config.toml
n_layer = 8
d_model = 192
n_experts = 64
experts_per_token = 4
d_expert = 96
d_shared_expert = 0
activation = "tanh_gelu"
moe_layers = [0, 1, 2, 3, 4, 5, 6, 7]
router_score = "softmax"
normalize_top_k = true
routed_scale = 2.0
balance_loss = 0.0113
balance_bias = false
init_std_router = 0.0399
lr_router = 0.000738
n_head = 2
n_kv_head = 2
head_dim = 96
vocab_size = 8192
norm = "rmsnorm"
norm_place = "pre"
norm_eps = 1e-06
positions = "rope"
rope_base = 500000.0
rope_fraction = 0.5
qk_norm = true
attn_scale = 0.102
tie_embeddings = false
parallel_block = true
init = "uniform"
init_std_qkv = 0.0426
init_std_o = 0.0426
init_std_up = 0.0426
init_std_down = 0.0
optimizer = "ademamix"
lr = 0.000871
beta1 = 0.9
weight_decay = 0.34
lr_head = 0.00748
warmup_steps = 289
schedule = "wsd"
decay_fraction = 0.801
decay_shape = "linear"
final_lr_fraction = 0.0
batch_tokens = 65536
seq_len = 256
doc_mask = true
z_loss = 0.0001
train_tokens = 263900000
steps = 4027
dataset = "wikipedia_en"
Below are experts of layer 4 (counted from 0) of a mixture-of-experts language model. Rows are named router (the router's row for the expert) and show model dimensions 0-191. Each number is 128 + 24 x the weight over its row's rms, rounded and kept within 0 to 255. Numbers have three digits each.
After each expert's rows: a language model's description of what the expert responds to; "comes before" lists some tokens at least twice as common just after its tokens as in all text. This comes from a sample of Wikipedia text that the model never trained on. Tokens count by the router's weight.

# expert 32
router:105121146066117108086149111126164129150105109134102154117111159119154126160099088082117083113116133172138116134127116128148100094114100114167163117144140092137109081168161131131138109112176120132160133085144151149111096144160114103130117154137119112096138133122122096170139142107130158101138142096107175118149121145151175111104132122150095131136149145126121144155097142112141155171161128101149125161137104144153099124091124124139088067136116124131134174142127111164144111113177143112159117092139106106107171163109131131110130120097119147174158125099141135129130166108083100106
Description: Numbers in tables
comes before: " |", ".", "–", ",", ";", ")"

# expert 52
router:109134154179109095117092098128143091113133164083149127130131130140106117124118122093170144116125093135110109129146115102100146138155081089125167133141109128139116143116124137143118125129150132172123140133173154142155174081137150111163136178153130115119119138168112157083137130123121096109168128128127164164123113141150130116148167141135112141133140173136128097078131151133109108145106137138090131156112185070159079131149124098148155117081152147156152135127107097105118119118081077143144101070151118127125119094097108090164116136131152117110143101148106094147151135142123120120
Description: Past-tense event verbs
comes before: " in", " to", " by", " the", " on", " a"

# expert 1
router:124098089117122135162142124137130136120128110081150139150118100101093174112125088163109149121132137111154168156125155136132135066116116129122104127133139123130144146124121106143115135162087110142135147127107157107128143145086138153126143160112136141095085154169117140111124118107170144134116155162151094113097135131139135183131111122109152115167116165150129099145095114149050097116089149098076163121089167128165119148136087111126111117133088112091143137131146158104142116122114129166147155107113195152141130124133128156097150099167143153124118125099118085126118124106156155083
Description: Sentence boundaries
comes before: "\n\n", " The", " He", " In", " It", "="

# expert 39
router:153128142089150085118148117164138147152115095092134119150100183118144117153071124101132110109152134168129149120146116103107149111143124116118167106137115118148144116172140100121141113145146136108128125109148144178144074131177134113128168182123118116121166132107107112179135137110158152141130093157103128086114155155132157117107099098124127137124123123142151124151118140144111178143180117133162134177113116118142096144159135143130106150107103123136132156134126136167149129146131120132136101082157113120120141115104182065110103105093153164154133109112102163146154179161093132155
Description: Numbers and digits
comes before: " |", ".", "–", ",", ";", "0"

# expert 61
router:133135126120129108103131149144116129104119086120167122131124128110139131161118077182111101146119132108109116184127129094085135130110081150122169145128154151093133135128153141122155117135177161185113148108141116091150126114118109111139101110130126146142157164127138129082098102104077077129131153161156150124095136157161114161109118109152081136132111152085145105094144105087122131140142133156147120094105135121167116162115151158138119128103117150132118128075117114106149124146092166105135121197088107093122139087135134177129119138091136138130120141157146121126143157154165138096
Description: Institution and role nouns
comes before: " of", "s", ",", ".", " in", " and"

# expert 33
router:135106098135131121091162147109130155129145114113124109125107120145104136113091108157131149148129126123136139140101108065118138088125095087097133112106148134093143111098126085087122137120121102152132181125113073102095107116095141092112102137099161161136103142130105146114081162084087111137138140173121136111154158140128136133158140128147094124077131126087125121100177119120121149118153136145179136066119144139107125172110116118141101080133139171084148152126083153104112113131096165141132121166098099093131125114135109172157122133139143116090130123135153086153132134132142148139
Description: Nouns after determiners
comes before: " of", ",", ".", "s", " in", " was"

# expert 24
router:155148138110084162146115118085132154142115109120129144109167107138105150125097124132139127091159119159115141182095119099151147166170161105090070126132140140074099129149156118108114119101155095119123142085160103154107138161156176102128089151119153156103107107150165095168086114125112144119145134113128126131108121128123142127111135116138100116106132131144134141135133123091072153140122106104148136141107097109122087169137127098150095118116134076144139143172105131141101131116107143096159125128101123132145150135136137154099112109168154191157118171084146100159092112126113129107
Description: Possessives and decimal digits
comes before: "%", " |", "″", " (", " km", " m"

# expert 49
router:131148116102155140116163130145133105138187134112095109095087089104155132108116105120139126115101119158113122092092148153148136148130141134142139108103129171143118110062094092113118146136119156086167107119154089080111120071168128131115181115077124150091117151121145134078172132125099093120146116142146101106121102133107134145123113132131108113123166138152130164149105100112171156179121170080150137158111142094128138082137091115150127105104126106143120135115114106146127115132115088127115146125118097142105107089127167108152125105148086129157135125147152109116139143113092118154
Description: Copulas and spaces
comes before: "|", " a", " known", " used", "wood", "OR"

# expert 56
router:098116137097156120129130104127112137130165088166153108127119136128130149129156072135092114146160132090144130156114145140115110102103077129104115130132123078119119132111124139130123110130150122102113139115106147145084130128116132112147121183110153115144148135108166146125136145141134116181170139101145099133090103147134153094143058160155110130121120098153137151100144136112180132109142134143169133114189151084115178150101103207161112137146173145121105099127141155155110139124099117172125095146129133096154090156135101119162144126134126157119107134112104109099152109086132150118
Description: Place and date names
comes before: ",", " States", "–", ")", " York", " City"

# expert 62
router:154114146120149125149122104126163168174118119126085119092153151112121135126135141143128084149096145109160148149127157121163144105151158122135123144110145140160093130131125096173098096085118167178143142167106137165093119113104110178114143172122163146136121093094158080139115159125105148088136105130136118106151111195127135147104081149117148111105121166144101157125124119111176131145124109110134158123085133136106154137107141157140102114160093145121162133120159095165157116144144110091153147142148147127073155109083128131125106139152182159148139106140143131117119124145142126135
Description: Field separators and colons
comes before: "\n", "  ", "{", " 1", " 0", " 2"

# expert 54
router:145131102148140104153138123136123169135151150139095161107094145126104140110149130140120120120125157126143110110127142161143144085140064086112153158127174152146130114163143143164147138102131105138119121106160086122121131140097143126114167114103130139087093134131112093152098148088085098144108147138130126144080151116127180118138150160112118117168139162150099092146104134119100116093126134094095130096153121088164165155133092125118138095130089153121155114139114116119125121114131123137087102117108189139129179120156144130093077148127148127093104181117141099151136140176168124106
Description: Relative words and apostrophes
comes before: "s", "-", " he", "ly", "The", " was"

# expert 38
router:109082147143117133103137119169122152130121141088111162122126088147106142158153161086104164156149093118128104093139151147143121145143102107130101132087070110147125108112090155155147135126135159141110114106145132132160176157120119178101139133152082150106156129100117125121122128104143147112110115117179156120103153098138105116109122166111165139103133136169130157155104095111095132110124136131154095104093125143100139115118153126120167095127153117076121111145152088146163124109082137123152126093121140139172149136107078124107166116142126129146136189079108125159109153099132141154
Description: List dashes and hyphens
comes before: "-", "|", " Mid", " as", ":", " Born"

# expert 11
router:123111171152105116129112139152133154137074128085127134113115129104157126123086117136163143122128155166126098146148125144143140143153090130102093102111154117141135103062130102124098161138113117095103140163110132129113071129114120108139139101093126097122127091080129155116107159086111161183115140152144162142093157107125157131098155127153123124140116099131136158116112132139151153109127168175162153089143087189160134123127138103135082141103162116120164136122155132168108119108166104122122150096139091163133147121175127147155094107112131118125124128120125106114141124175094123095
Description: Heading words, determiners
comes before: "=", "\n", " =", "\n\n", " also", " career"

# expert 0
router:134150142113146138093113170112131138088135112126124085066144123130084139133081080143133180127147164123134147127107100085089143145082144121144137099140141115136165170125107110136119104134135144159103141132111129147157120154165122090144121123128172148127121105126091137148091114130103073109128128138139099139140113110113181113113156114137082129142101123119147085148095125100113116149161113149141138107135144119155131102138171158170145086168162119133131156126200136077125142103122115110164133176095095122129142139104173137126149121150143130156116116149146147160176124132136123126
Description: Plural noun endings
comes before: ",", ".", " of", " and", " in", " were"

# expert 40
router:116144090162149129126147105109091115129151111137120106114109128128115099159090129153139079117107092079123160187118143096132108124122157096112143143136130088083113115111129156147141076144152168140136136082099162137114112113125172135190117110176155134162079139122174123150147107129109128139150138125134124150109140063142132149173119133131143134112156114169107130163109145133094107147104117095091108115126131112121142164144163117105126115167167149159149108109128088108126130110137124096109102152137157152130093141108166118151156166114146167158129124126159125138112091092105125129
Description: Name word endings
comes before: ",", " (", "'", "n", " and", "l"

# expert 5
router:128106141134173130114086094112137139119156164166166122121126114096158100129147105116139120118143107119104149103164123156088088080163132064136101149124169167108088103174133090091165089125101135150129131133135152123094102094112151103161086161138127162139135148106139158142128102114151128145169115105091141099134134137146127130116119121106123139138107154123124129144089146129108146130119072120093089125116167165128100074120136137108135116171099149136133128095107106169155132149103165110105148154147144111091165142100110095106118115130111150108132145144127135141113163117088098153
Description: Syllable pieces, table separators
comes before: "-", "\n", "  ", " -", " 1", "19"

# expert 53
router:147139134126095173104143154097148112140101141157124131153117128133153130103151102174117157141083123124115152085126104101110134171153156157137175123135135162129144179146097138111121097118116112167109138135140109103127099149098082118110154111154142132122133087145066131109115093108085158122138172117127083156120139168091095107131144092141087133099131149094127109080175123154124120109148140139161137164129090159101151083132141116103120176136127121162149144095085107105147135112112174151141113114100135149117120095133113121126123129142096113109138173112119120098120085115101113129
Description: Noun and verb stems
comes before: "ing", "ed", "s", " of", "er", "es"

# expert 44
router:109135125103158124079174151149136108103168119164117095142176151150152116157127076116096108097141133136151169168137137096129084119103171131138137121107131078083146099130160153149144146171088127135159127134135131146096160116122136134103189170131161152152145135135147160153114100113147082131123094139147142137101108085143157096104089098156136153119100145126132119154121137092127167122158094139138122134171129090168154151123130123136130117096163164155078088116108133161138121137107116106174130116095130124125137160134118127141157168111132130109118105158126122130154104133134118130
Description: Years and countries
comes before: " |", ",", ")", ";", " (", "."

# expert 28
router:135194103103160144167145126107136137133084108117116158095092105154155100111137136126122160141114135101145096096124108132163090147076160104111109114150091108168109151120147068102151135095095124145090109164134092114127101122101106111137148141104140100143117124105147107121111127129154162095122112097092166145126145116135110141115095144144165105119116121168127122109123144103138152118152106134092134079158132121154141126099136139076118158130144150143129085137140161156129129081120121132070158116126099114117168126145140108118129183114090166145130144089117165142102117117163099125
Description: Headings and the
comes before: "=", "\n\n", " List", "N", " first", " United"

# expert 12
router:117123124172160111102144125141142115137123152156133098103160112119131162139111134134101096132116165124107144083185138169167140163161139108126107134166104130142166105112124130122133163126076120089160136132117165088151128162138140069105119123100093141102143131139137134152147117146157148134084140102082131091160108155131099159135118095127170119119139098110120125156177135166114079140109174134092160134129157113116120113073125156110127130131108146100157116137114136123131122118106152154107169117131082152171129120102125180110137120144127130112127095084147090165142091145117141115
Description: Section and table starts
comes before: "=", "The", "In", "  ", "See", "History"

# expert 35
router:133142145100148118109084121176113088154128166150110151110153147106134127105133120124142119131093138112153138136139114136120103092157141119125156167104110141150145152175113134110131138143071127143092114179130123156137102074093152142129154143132146167137110145124176152096158142154122169081158129145150126094169123145086116150095147159107179096152123146146096123107154115082156109108085113125099097118128166142114133136104096144117127110114082122161122126147161133135138083124166131130160139176130139124122131130118095086083102090129132152135103135141157134115172153098108124149
Description: Table cell pipes
comes before: "\n", "  ", " 0", " 1", " —", " 2"

# expert 63
router:124142105118121182085143116117102127140099124104159155081084147125119128138085086162133110121102109164133128131139113088140128093108117118138119099142115143119163126143123096141156131170128107112142175149115131129175155147117148128156155130156166125159146147096086166118089153083092099122101115186158120151114118086142106103135128105139121135136164138079120116150098110099147157138091136127139154102130135096149124137111170116146110132143140131110146158134183126097127157136095112126183136194123096165106171105119138087130138139116137151104131112116133150121154092137116137091
Description: Closing punctuation and pronouns
comes before: ".", ",", "\n", " |", " and", " was"